Weights of a small mixture-of-experts language model, trained from scratch on English Wikipedia.
Size: width 512, vocabulary 16746, 126M parameters.
Experts: 40 experts in each of 12 layers, 96 squared ReLU neurons an expert, 6 picks a token, a softmax router, a shared expert of 192 neurons.
Training: a variant of Muon for the experts, 556M tokens, 8484 steps.
Below are experts of layer 9 (counted from 0) of a mixture-of-experts language model. Rows are named router (the router's row for the expert), up (a neuron's input weights, with its number), down (a neuron's output weights, with its number) and show model dimensions 384-447. Each number is 128 + 24 x the weight over its row's rms, rounded and kept within 0 to 255.
After each expert's rows: "comes before" lists some tokens at least twice as common just after its tokens as in all text; "comes after" lists some tokens at least twice as common just before its tokens as in all text. This comes from a sample of Wikipedia text that the model never trained on. Tokens count by the router's weight.

# expert 15
router [113 161 123 178 129 150 120 140 124 161 117 147 153 133 144 131  72  86 138 142 109 147 111 112 152 150  64 106 135 127 161 127 138 147 115 126 131 116 150 150 129 122 129 123  82 153 128 102 153 123 136 105 149 164  96 120 134 135 116 143 153 103  95 133]
up0 [119 148 129 142 111 100 154 131 165 127 164 158 121 158 161 205 106 159 155 120 155 120 132  95 136 120 129 137 116 146 151  94  94 145 126 118 101 141 116 124 152 121 158  44 132 155 100 149 118 120 121 182 141 139 127 117 141 112  99 114 172  97 166 142]
down0 [156 117 113 117 127 109 151 148 160 148 143 107 111 104 119 179 113 123 160 141 160 106 163 149 142 122 114 169 106 130 141 145 134  99 126 114 137 155 119 150 102  92 125 112 165 149  98 132 114 153 104 111 134  63 152 135 172 123 148 142 181 151 172 130]
up1 [101 126 144 134 111 111 115 140 102 129 159 121 125 198 121 124  83 118 142 108 126 136 123 138  98 120 137  96 130 100 100 120 152  99 169  90 142 108  96 116 140 152 127 132 116 160 112 168 185 146 158 159 136 135  98 136 109 131  68 149 124 120 107 121]
down1 [158 141 143  79 148 129  86 131 105 142 149  90  87 109 125 157 125 114 122 141 141 128 124 141 152 147 141  91  93 147 172 142 112 105 135  95 117 117 166 142 117 117 121  98 103 186 104 115 162 153 165  98  98 118 121 113 143 134 122 135  90 143 114 137]
up2 [ 78 147 133 117 136 125  94 103 121 102 117 202 130  96 118 160 115 114 139 111 144 102 141 149 110 120 103 156  91  81 117  93 122 128 146 105 129 132  78 123 122 138  91  75 114 146 132 115 143 106 128 149 102 131 137 126 125 157 108 116 111 139  88 126]
down2 [109 142 124 162 165 107  68 127 156 112 133 129 130 113 125 114 123 127 113 130 143 104 128 171 148 102  88 175 114 123  97 156 119 114 130 158  94  79 118 126 121 122 100 156 137 111 147 120  94 148 144 124 129 139 150  65 133 150 107 156 123 136 105 151]
up3 [152 109 113 135 133  85  61 144  85 124 122 121 140 155 157 153 106 117 129 137 116 136 130 115  95 162  96 112 146 142 136 138 107 136 105 137 121  89 158 117 140 177 131 129 131 141 127 164 131 144 141 126 111 134 134 147 102 108 143 131 152 146 128 114]
down3 [138 146 138 121 134 131 138  77  97 106 134 134 192 140 136 176 177 125 146 149 164 103 122 141 119 128 126 120 206 161  75 129 102 119 122 120 125 156 128 116 143 113 162 106 112 122 111 136  80 132 124  98 102 170 144 114 139  72 183 127 153 141 125 164]
up4 [139 142 128  76 109 122 103 132 130 146 132  94 151 130 152 130  95 154 112 115 104 110 141 128 147 138 134 142 131 167 154 163 126 100 117 155  96 155 137 136 133 149 133 135 130 138 150 123 127 117 129 156 130 154 159  64 136 145 125 106 124 108 154 115]
down4 [ 87 167 114 108 122 111 174 165 101 158 122 148 166 141 178 115 179 163 150 102  92 103  64  95 130 151 127 145 170 160 143 136 112 115  94 140 117 179 104 151 117 147 138 135 165 128 113 144 120 122 140 119  91 163 148 141 102 106 142 104 191  99 118 156]
up5 [ 87 139 103  72  80 135 101 159 137 155 125 124  91 127 158 135 124  82 149 127 115 166 100  94 147 136 136 162 154 129 111 108 146 147 144 162 110 161 127 116 168 164 140 157 127  92 113 137 168  98  82 123 129 109 123 119 128 140 131 144 115  79 134 107]
down5 [130 109 123 130 121 139  74 123 136 113 141 146  87 128 165 121 116 102 106 159 115 145 139 121 135 142 133 104 149 138 156  93 116  95 167 143  98  96 142  95  80 146 162 140 157 133 120 126 144 120 129 138 151 108 148  84 129 115 128 122 124 161 162 125]
comes before: " of", ".", " |\n", ".\n\n", "==\n", " years"
comes after: " the", " ", " his", "==", " The", " for"

# expert 1
router [130 142 132 122 167 167 102 133  99  98 136 131 142 137  93 107 163 138 141 125 117  93 105 129 140 104 104 134  82 130 134 138 144 135 102 130 128 155 115 162 105 112 114 146 144 106 147 127 112 109 142  87 134  78 144 129 116 151 141 155 147  95 121 164]
up0 [103 115 150 167 132 123 158 135 122  87 117 132 160 144 108 141 119 131 128 107 130 134 137  97 122 108 129 116 148 122 144 145 135 151 142 101 137 147 100 156  95  72 122 151 121 152 175 134  98 101 106  99 125 158 127 124 130 141 186 127 143 124  92  98]
down0 [134 108  94 105 137 139 151  87 127  97 115 122 160 126 151 150  84 157 122 121 100 124 113 156 116 138  93  94 132 118 143 131 165 165 112 121 155 159 147 167 114 107 116 122 148 112 143 133 128  58 164 103 145 137  84 139 134  98 120 137 108 114  84 128]
up1 [129 108 131 136 117 154  95 137 118 160 163 144 142 109 122 100 137 156 129 156 101  90 125 125 105 128  97 130 175 119 132 128 134 131 120 158 105  88 124 116 124 109 148 122 138 153 139 105 145 125 128  99 119 114 115  90 154 169 147  76  85  76 112 111]
down1 [130 130 150 147 114 156  89 154 167 109 100 141 106 149 130 139 145 108 104 144 116 126 152 139 116 160  74 116 154 120 141 135 162 178 123 146  94 139 125 133 114 152 124 113 133 158 104 124 120 139  92 141 103 157  77 113 159 108 108 137 130 129  96 100]
up2 [ 99 153 125 150  98 177 100 111 148 113 137 100 114 140 130 102 115 166 116 135 114  98 106 112  88 164  97 133  94 140 141 107 161 157 174 106 124 127 100  51 143 125 118 138 118 138 120 161 133 133 146  86 172 123 110 127 101 102 133  85  89 150 140 107]
down2 [128  88 122 132 142 103 120 142 108 164 146 185 123 149 125 152 113 129 168 109 113 138 135 153 125  96 116 126 157 131 134 135 147 112 158  88 115 147 110  97 135 153 139 117 140 118 150  94 147 126  74 107 160 113 103 142 103 147 141 103 109 117 147 132]
up3 [148 123  85 116 145 144 115  81 103 173 148 114 140  95 136 123 167 144 103 153 144 116 110 172 104 167 167 137 113 132 105 125 166 131 130 127 145 121 128 119 161 117 138 143 103 150 129 131 104  92 136 161 103 150 129 101 165 144 108 158 155 163 112 147]
down3 [135  94  81 161 106 157 115 133 121  81 116 165 156 142 109 103 160 142 133 147 105 151  96 130 146 132 105  75 161 146 137 155 124 122 141 112 140 147 118 147 115 148 180 108 150 127 139 154 138 142 100 100 117 122 153 140 156 150 142 121 162 105  99 134]
up4 [110 143 134 147 124  88 104 158 173 162 105 135 143 151 124  74 101 143 130 115 145 108 150 137 110 110 138 164 146  86  75 139 130 103  87 133 117 154 123 129 114 150 115 117 145 102 122 143 119 141 111 146  98 135 128 109 170 117 147  87 147 120 106 139]
down4 [110 172 151 172 124  87 117 133 147  99 151 169 184 150 117  68  88 115 129 138  97 119 179 112 112 121 151 158 154 153  90 133 119 123  56 143  91 117 122 124 119 130 156 121 119 139 100 144 160 105  94 126 168 107 131 129 112 122 131 105 174  96  83 168]
up5 [148  97 156 167 155 132 127 162 130 161 129 133 117 114 116 123 117 107 169 112  97 123 115 128 182 136 122 126 115  97  85 152 140 151 142 128  92  88 125 191 153 113 144 172  98 138 122  89 108 104 126 105  88 133 148 124 116 128  92 106 144 154 119 144]
down5 [138 135 135 140 103 154  93 131 150 173 139 130 141  97 186 133 115 157 147 151 132 121 132 115  74 123  94 143 145 180 158 125 146 113  98 128 110 117 102 149 130 136 114 173  94 119 153 135 155 112 131 121 138 100 129 111 140 126 183 119 156 152 127 136]
comes before: " |", ":", " |\n", ";", "==\n", "==\n\n"
comes after: " |", "-", "\n", "==", "|", ";"

# expert 21
router [123 118 136  86 164 127 151 103  90 113 119 124  97 130 117 142 103 118 131 130 116 101 119 136 121 155 146  94 132 146 161 123 118 123  90 126 154 139 162  85  98 117 119  94 128 118 145 141 141 129 165 140 116 140 161 106  75 153 150  93 126 111 110 126]
up0 [110 137 160 132 107 205  79 130 130  99 132 130 141 121 122 152 168 109 111 144 115 142 207 123 164 124 141 134 134 136  86 132 131 134 118 134 162 142 119 126  88 151 124 162 164 143 119 139 104 145 120 136 120 121 154 106 109 123 152 115 119 118 115 154]
down0 [140 135 119  99 103  71 113 131 133 125 129 164  96 114 128 184 104 113 130 156 110  83 135 123 141 145  95 114  67 133 129 130 118 100 161 151 141 139 139 188 107 146 159 146 127 133 111 101 160 120 145 114 121 100 128 150 150 107 165 117 124 121 126 139]
up1 [106  74 148 139 119 136 108 119 173 138 161 110 149 120 174 122 131 140 119 141  71 105  91 120 162 135  87 147 173 125 117 111 122 110 115 159 104 135 139 133 104 128 142 163 122 116 115 138 118  99 131 145 122 146 108 144 143 122 146 125 123  85 144 126]
down1 [101 110 115  98 114 158 100 133 124 139  91 136 150 116 126 176 175 143 132  96  93  97 105 123 100 120 128 142 149 189 133 129 150 122 176 128 157 125  74 123 114 149  79 112 133 144 162 152 122 134 100 110 102 164 113 143 117 142 162 148 125 145 173 123]
up2 [141 135 151 175 128  68 113 134 167 136  60 129 139 151  93 156 133 147 123 128 100 123 120 138 151 107 141 107 146 100 135 118 115 146 129 166 110  87 119 126 142 197 108 126 110 137 143 185  65 110 125 118 143 126  97 119 123 153 123 144 155 171 111 142]
down2 [114 153 100 148 163 113 104 112 113  97  94 131 103 134  99 143 135 116 114 158 101 109 129 154 121 156 107 105 124 155 154 105 117 124 148 152 127 157 106 149 106 152 154 117 158 149 120 133 118 136 133 145 155 114 155 132 146 100 120 118 100 120 141 134]
up3 [133 128 105 130 100 158 127 143 152 103 119 161 125 128 134  90  77 145 107 143 124  71 137 152 138  97 119 121 113 124 135 151 109 113 105 121 132 144 139 104  94 106 135  62 132  88 134 166 131 153 141 114 104 127 142 142 140 142 131 155 177 132 115 140]
down3 [136 176  88 146 144 119 147 139 102 115 127 105 160 132 139 133  98 111 131  89 100 128 119 145 164  82 125 162 135 114 143 133 129 100 142  93 129 122 163 112  98 131 141 125 210 114 151  95 131 136 144 111 107 123 158 137 169 131 143  94 173 168 140 131]
up4 [ 97 145 141 107 161 107 133 164 106 123 116 134 110 104 164 134  99 111 135  70  89 129 113 159 135 127 161 113 152 105  96 127 154  59 142  86 154 138 124  94 116 125 170 132 119 128 131 116 102  89 163 119 106  96 145  93  99 162 150 108 134 151 125 120]
down4 [119 142 121 131 100 157  89 128 156 144 158 156 107  99 122 117 136 120 136 159 130 158 132  84 122 145 207 167 145 125 166 148 129 112 177 119 147 143 160 147 119 124  90 113  94 109 101 130 115 113 109 123 136 111 147 117 129 113 109 142 164  87 162 139]
up5 [ 88 183 140 107 126 142 118 151 109 168 118 145 130 156 134 134 151 168 108 133 108 132 139 166 148 155 118 114 156  65 154 147 116 108 183 140 114 135 107 111 113 130 114 151 135 110 154  88 150 113 145 123 117 148 130 164 121  96 169 132 149 114 105 103]
down5 [163 161 110 101 113 123 114 114  91 114 119 153 149 136 168  93 110 125 160  91  79 144 153 100  83 139 136  86 144 124 115 160 110 102 159 146 161 119  99 112 149 194 127  87 167 137 142 141  89 117 156 126 152 115 139 127 157 136 136 140 101 127 144 150]
comes before: "–", " |", ".", ")", ";", ")\n"
comes after: " ", " (", " |", "–", "200", " $"

# expert 10
router [129 101 158  95 151 134  99 150 148 117 168 143 104 159 101 132 104 106 182 153 120 141 123 138 138 122 117 109 139 183  93 113 134 140  91 142 118  96 130 136 172 116 135 159 108 136 145 129  89 122 151 153 140  93  83 128 154 171 144 119 120 126 144 131]
up0 [151 174 154 116 121 131 122 158 180  97 110 180 138 164 129 127 140 121 157 121 132  73 101 128 172 120 123 110 120  94 116 104 138 115 145 109  88 107 182 124 124 129 120 134 104 140 143 118 133 121 134  64 146 104  95 139 114 103 139 126 155 161 128 104]
down0 [ 99 146 104 112 108  96 100 171 150 118 112 100 117 115 116 133 121  97 113 180 137  96 172 101 132 121 108 138 143 134 134 112 122  79 127 144  77 107 115 120 113 120 151 119 144 152 115 170 126 127 129 121 127 146 109 138 116  99  79 152 138 137 140 125]
up1 [154 141 153 150 120 158 140 129 115  87 126 127 133 137 129 134 135 152 142 107  79 106 110 178  59 100 103 132 124 103  93 127 180 147 154 146 169 162 157 130 129 120 127 141  99 155 134 182 112 123 134 140 118 172 130 123  95 139 126 112  83 121 106  83]
down1 [ 87 139 125 138 117 170 129 106 161 115 130 193 162 125 166 138 147 111 143 117 107 131 152 128 162 153 115 123 157 119  94 112 116 136 160  99 130  43  97 148 139 136 107 105 169 127 174 122 128 142 128 107 147 160 131 126  88 129 178 122 132 119 148 156]
up2 [ 92 153 146 134 143 108 105 100 148  94 145 160 135  84 158 108 101 174 102 111 122 116 169 127 137 167 130  87  86 136 146 133 133 125  99  99 125 123 163 101 128 100 157 101 147 131 159 130 114 133 188  90 127 146  72 154 116  99 124  67 154 119 128 130]
down2 [146 136 100 136 115 122 148 159 135 117 116 101 104 143 147 167 149 129 133 103 125 119 151 117 110 161 108 129 137 120 139 129 123 131 126  98 118  82 155  92 136 162 134 154 110 105 163 108  98  71 185 125 142 127 126 136 106 113 110  93 161 148 172  92]
up3 [116 124 128 189 123 116  81 129 166 138 120 117 115 116  62 117 116  89  80  75  83 113 143 172 108 142 124 123 137 124 127 130  81 107 138 125 124  73 163 132 124 137 133 129 128 116 151 126 112 111 122  89 150 112 151 149 106 124 115 164 121 110 129 144]
down3 [ 93 118 119  95 124 118 104 100 121 135  98 129 135 108 147 156 109 125 104 154 117 144 146 113 116 131 137 142 148 115 142 136 121 136 104 141 111 119 119 161 101 133 142 109 124 106 130 105 134 130 124 168 147  97 133 144 102 149 120 159 112 124 125 131]
up4 [181 156 137 124 117 148 155 112 134 115 160 134  99 142 126 119 122 108 123 171 119 140 124 181 113 116  71 139 168 164 140  82 177 145 157 122 116  88  90 150 160 120 192 104 145 138 109  97 172 147 126 120 108 138 117  92 124 150 151 117 148 123 139 138]
down4 [129  92 152 121 112  86 129 115 113 152 135 182  90 121 122 153  61 104 137 140 137 127 153 135 143  94 123 116  93 150 122 109 133 148 161 128  88 153 143 143 164 104 126 123 140  95 182 102 155  77 145 137 159 161 167 111 114 111 155 141  78 132 133 108]
up5 [163 155 158 123 128 146 116 128 155 125 132 171 167 137 114 119 115 114  95 134 132 122 167 149 146 111 120 125 101 134 151 196 134 149 171 105 116 127 109 126 129  86  83 119  99 137 121 144 105 171 102 121 110 104 168 137  91 109 135 157 109  85 148 132]
down5 [119  84  97 138 124 166 121 115 151 111 151 149 132 146 168  93 134 137 166 152 133 120 173 127 123 137 105 144 132 145  78 115 182 137 120 142 139 167 102 153 112  80 155 117 101 141 142  77 143 135 147  83 122 106 114 174  97 144 127 119  83 148 107 121]
comes before: "201", "200", " the", "0", "202", "1"
comes after: " |", ".", ";", ".\n\n", " in", " In"

# expert 33
router [131 120 195 144 142 123 152 108 131 131 112 117 149 121 147 161 112 144 136 123  87 114 101 135 149 114 124 130 124 114  97  87 110 153 123 156 124  97 161  82 134 153 125 119 166 111 133 159 106 103 123 156 135 101  85 162 165 139 157 134  93 110 129 105]
up0 [125 125  62 118  99 146  98 124  82 132 138  96 129 121 139 154 110 152 134 163 112 102  82  84 112 194 145 130 137 153 118  89 141 126 142 170 159 137 123  93 113  81 117 155 159 125 117 125  77  96  78 103 146 113 104 161 169 151 116 101 142  62 150 152]
down0 [154  87 136 146 121 136  79  90 117 104 132  74 103 100 129 133 137  98 103 132 146 151 113 158 120 162 157 137 126 146  91 146 140 110 139 112 137 130  57  82 114 109 127 122 138 125 134 176 122 146 119  95 124 138 126 158 103 111 122 151 135 111 119 121]
up1 [114  75 169 125  90 118  83 139 136 139 138 147 121 120 149 101 143 109 163 136 126 119 130 118  99 147  71  75 133 147 173 105 122 123 122 157  86 122 147 153 117 139 100 101 112 107 141  95 160 158 116  93 134 137 107  99 117 127 104 126 137  89 135 108]
down1 [121 105  93 172  83 127 150  91 136 106 162 122 152 122 164  91 146 135 112 133 121 124 159 150 132 156 100 120 117  97 122 133 144 166 116 134 119 113 127 115 134 102 127 148 125 117 175 136 139 103 150 147 138 113  92 110 114 129  92 171 130 148  97 153]
up2 [125  89 117 132 102 122 107 143  80 131 157 152 177  99 124 132 129 153 172 105 132 130 136 109  88 157 160 121 113 178 125 123 120 113 113 127 143 106 120 140  75 100 156 156 160 181 116  92 126 100 109 160 145 186 118 147 133 129 141 135 129 133 105 142]
down2 [133 126 144 106 130 114 122  98 154 130 135  90 128 127 154 144 119 128 125 157 172 139 125 146 113 143 123 106 149 158 120 157 124 148 173 127 112 127 155 103 136 164  92 156 115  84  93 138 106  98 142 114 121 146  73 127 134 127 136  94  88  96 164 149]
up3 [141 105 153 158 112 119 110 115  68 149 131 126 156 137  89 117 119 145  88 138 167 130 112  90 147 111 111 122  98 151 118 119 157 134  99 145 108 170 134 147 105 113 119 123 140 109 124 157 131  86 133 132  93  81 153 137 145 159 124 101 150  83 158 129]
down3 [158 119 109 126 139  90 144 116  84 135 117 139 130 127 154 118 139 184  97 119 129 128 165 139 124 156 126 147 152 115 128 114 123 149  78 114 121 130 140 125  99 103 143 109 105 138 112 136 139 129 132 148 140 149 149  98 116 142  85 148 155 101 133  95]
up4 [131 138 117 171 112 133 103 134  90  91 107 121 118  75  91 113 118  92 135 124 114  98 126 172 146 111 120 121 144 142 101 107 136 148 145 110 146 191 130 128 141 132  90 119 120 145  83 162 127 105 157 155 140 143 136 157 178 133 167  99 120 145 104 107]
down4 [153 143 120 159 107 122 111 144 142 143 134 116 124 123 118 173 108 163  84 117 133  87 153 136 125 147 143  95 148 138 139 142  81 115 162 139 137 132 123 132 148 124  86 104 188 152 110 119  65 100 166 138 108 161 153 146 130  80 185 125 171 106 136 136]
up5 [114 152 116 157 137 133 116 145 146 152 108 187 118 103 129 148  75 140 124  97  72 100 126 185 100 154 141 127 140  89 158 131 115 117 174 131 131 124 160 108 153 146 116  96 135 126 129 106 146 144 129 156 123 108 166 142 149 129 133 137 150 148 135 161]
down5 [145 109 142 156 131 134 129 111 119 103 128 132 131 175 116 138 146  92  93  91 142 119 120 157 116 153 134 136 143 153 135 135 146  99 104 139 135 145 151 153  98 117 125 118 136 110 140  95 112 127 157 142 120 147 134 153 107 159 134 146 153 118 135  94]
comes before: "2", "0", "3", "1", "6", "4"
comes after: " ", " to", "|", " would", " November", " October"

# expert 26
router [120  94 159  63 139 147 118 113  99 107 125 110 165  93 138 120 135 131 146  99  99 130 175 127 192 135 118 144 130 175 148 127 159 138 149 124  69 163 124  96 117 112 123 172 138  84 142 135 133 103 120 119 112 132 125 160  98 118 108 107 157 119 110 127]
up0 [149 101 125  82 110 143  87 116 109 142 117 130 147 106 127 142 112 126 121 105 115 120  90 146 138 152 119 132 151 133 145 121 152 145 158 141 135 142 110 128 108 112 185 145 121 150 128 127 101 137 142 111 126 121 168 125 139 105 111 148 146 132 148 155]
down0 [125 122 152 143 116  98 144 142 154 134 139 121 134 161 138 107 145 140 130 128 120 120  97 114 139 101  49 178 165 118  89 140 112 163 119 117  96 136 136 136 114 108 115 129  97 119 128 132 157 117 116 103 209 138 111 125 107  84  90 104  99 107 137 140]
up1 [102 122 127 123 110 101 139 123 142 110 150 123 124 144 126 155 109 150 149 138 154 111 118 128 128  87 123 129 171 116 185 126 125 126 155 136 150 173 130 129  95 136 140 112 185 135 107 126 144 117 150 126 137  90 101 154  97 120 135 154 125 131 108 166]
down1 [154 108 116 151 138 116 178 134 121 106 112 169 108 141 121 100 133 113 145 132 135 128  61 106  83 143 115 104 148 159 114 112 135 103 123 134 114 128 152 145 109 134 165 128 137 160 153 142 124 141 125  92  99 151 132 171 159 105 143  97 119 159 131 102]
up2 [108 123 165 104 110 181  69 149 156 110 107 104 153 108 138 120 129 128 138 143 191 123 144 118 104  75 146 143 116 121 142  83 126 115 148 104 111 106 112 143 125 102 137 148  82  87 151 130 144 110 154 147 150 134  88 150 126 109 144 118 118 116 127 105]
down2 [101 147 153 129 111 123 131 106 125 112 134 140 137 133  57 115  88 137 103 163 140 114 117 100 146  73 182 118 107 124 154 113 114  95 129 104 144 137 150 158  99 107 117  90 117 143 108  78  82 162 149  94  98 163 136 154 138 119  86 124 109 135 137 137]
up3 [138 139 126 114 145 157 112 150 150 125 132  92 138 122 156 119 146 116 119 100 104 148 142 145 115  72 120  89 147 135 134 163 158 138 151 137 115 124 104 148 161 105 146 130  78 142 139 137 129 134 147  62 108 158 100 109 119 141 138 136 126 115 150  92]
down3 [138 186 121 108 124 154 151 166 118 118  95 124 117 135  66 116 151 118 138 147 170 136  99  90 124 168  84 134 118  98 124 101 126 109 155 141 127 118 124 164 119 112  97 112 172 127  88 110 124 151 129 168 118  81 130 127 131 111 146 143 150 118 143 168]
up4 [124 104 166 140 152 151 102 145 125 156 159  97 153 123 138 141  89 122  68  95 147 107 144 167 128 154 125 106 145  84 128 130 181 141 137 113 139 125  99 118 115 114 127 206 122 134  92 115 116 116 161  76 144 134 130 132 116 123 126 124 153 104 156  97]
down4 [114 124 151 142 110  99  95  78 155 158 132 133 136 148 169 120 145 147  95 148 141 139 116 126 103 109 135 132 106 103 107 130 137 144 146 137 128 122 137  98 118 122 124 113 104 151 152 162 117 120 124  95 130 148 132 125 147 163  94 148 109 121 142 162]
up5 [116 108  97 120 157 111 119 149 101 136 121 164 138 112 133  99 102 168 149  92 117 156 143 155 146 136 123 144 157  71 160  78 128 105 161 109 136 108 160 105 101 105 148 149 123 120 122 127 121 135 142  92  99 127 137 122 124 117 114 157 190 109 146 124]
down5 [117 111 109 159 158 115 155  88 145 146 136 153  98 147 145 139 155 147 155 108 128 141 139 144 139  98 125 143 102 101 123 105 130 132 117 103 115 102 111 127 165 103 182 120 112 110 133 112 136  87 142  96 143 131 123 114 116 103 137 101 133 162 151 108]
comes before: " ", " |", ":", " The", " \"", " -"
comes after: " |\n", "\n", "-", "|", ")\n", "2"

# expert 27
router [148 167  93  98 141 130  97 120 109 125 151 110 129  96 144 162 136 106 125 144 127 149  97 151 133 133 148  99 175 131 153  89 133 103 168 154 112 151 145 123  99 144 133 124 111 114 158 139  92  96  75 143 153 185 132 157 113 135 151 148  63 134 128 175]
up0 [122 122 140 149 106 111 130 127 140 151 141 165 127 135 129 126 154 120 156 112 109  79 113 132 115 157 101  90 138 186 114 145 146 134 161 133 118 161 161 113 157 112 161 102 143 115 118 135 119 107 149 124 177 115 137 128 100 162 165 169 125 115 124  96]
down0 [137 112 134 147 142 143 160 149 143 144 141 117 109 135 111 152 144 157 138  74 107 141 114 155 119 103  79 131 139 143 144 150 102 161  89  91 106 137  87 113 107  93 139  69 119 157 131 120 125  96 124 129 153 112 150 183 139 133 124 145 183 129 121 101]
up1 [128 190 133 114 158 137 156 105 136 140 140 146 189 178 109 108 130 112 123 111 119 145 118 113 172 139 144 119  77 146  91 147  94 144 142 125 121 174 161 118  79 143 152 126 153 103  96 157  84 101 109  95 134 138 126 114 121  75 145 110  90 118 174 142]
down1 [128 180 144 113 108  56 114  81  63 137 137 118 162 147 127 145  87 113  95 116 124 123 176 124 170 143 141 151 148 115 113 138 104 110 108 150 172  94 138 131  87 105 110 120  99 126 132  95  95 140 134 126 139 154 137 146 134 126 108 129 150  83  69 107]
up2 [ 97 121 106 146 127 165  98 127 160 130 144 104 120 104 152 123 133 124  82  93 114 124 107 111 143 142 134  98 123 111 109  85 105 137 101  92 127 100  76 165 123 132 118 108 134 112 164 138 129 111 135  98  90 162 102 153 174 162 149 108 134 130 169  87]
down2 [107 139 111 136 121 121 107 126 135 117 140 142 153 161 121 160 134 132 133 176 115 152 121 109  69 157 108 131 137 121 140  62 181 118 147  76 125 118 135 155 140 126  81 147 139 132 154 166 133 125 128 137 115 147 130  83  98 151 112 100 109 121 124 120]
up3 [158 136 108 139 107 106 105 130 129 131 132 166 135 114 153 128 163 138 105 111 143  88 137 133 155 118  77 122 155 151 139 115  99 130 141  89 144 134 120 131 151  86 124 144 164 131 144 170 136 141 107 140 167 122  83 115 124 116 117 130  95 138 124 115]
down3 [178 116 114 102  95 164 102 129 107 120 140 136  90 138 135 175 169 121 113 164 166 129  81  64 126 137 135 135 127 119 114 132 132 115 122 120  94 149 143 137 120 109  94 135 127  94 124 126 151 145 141 130 101 111 162 160  88 115 186 133 144  94 146  95]
up4 [120 138 132 141  88 148 139 145 116 133 145 132 137 130 152 145 115 150 116  97  94 145  93 124 143 121 124 114 123 127 120 167 119 149 112 124 111 167 145 127 120 155 134 135 153 141 136 125 139 139 125 109 151 206 152 115 159 111 102 131  98 110 128 135]
down4 [155 142 136 122 141 149 153  99  99 116 145 118 133  97 142 128 122 160 145  81 107 160 113  91 149 158 134 133  92 113 119 104 148 131 124 134 139 177 148 130 163 102 140  98 131 122  95 134 138 125  96 135 105 174 165 104 143 112 121 127 133 136 125 132]
up5 [122 110 140 107 172 131 124 129 144 164 146 152 140  92 144 137  87  52  99 141 118 140  79 115 117 136 122 112 147 114 131 152 179 171 108 111 118 121 131  73 141 137 128 124 133  79 137 145 154 126 108 114 112 127 139 197 153 112 108 142 118 107 114 110]
down5 [ 98 143 197 151 112 103 111 111  95 155 141 118 173 147  93 115 113 128  92  97 116 109 171 193 116 105 133 109 116 126 173 101 123  82 144 127 169 124 107 110 140 125 147 123 123 103 122  82 155 163  96 200 163 113 148 107 118 174 143 102 146 109  90  68]
comes before: " |", "0", "2", "3", "9", "5"
comes after: " ", "–", " (", "201", "200", "199"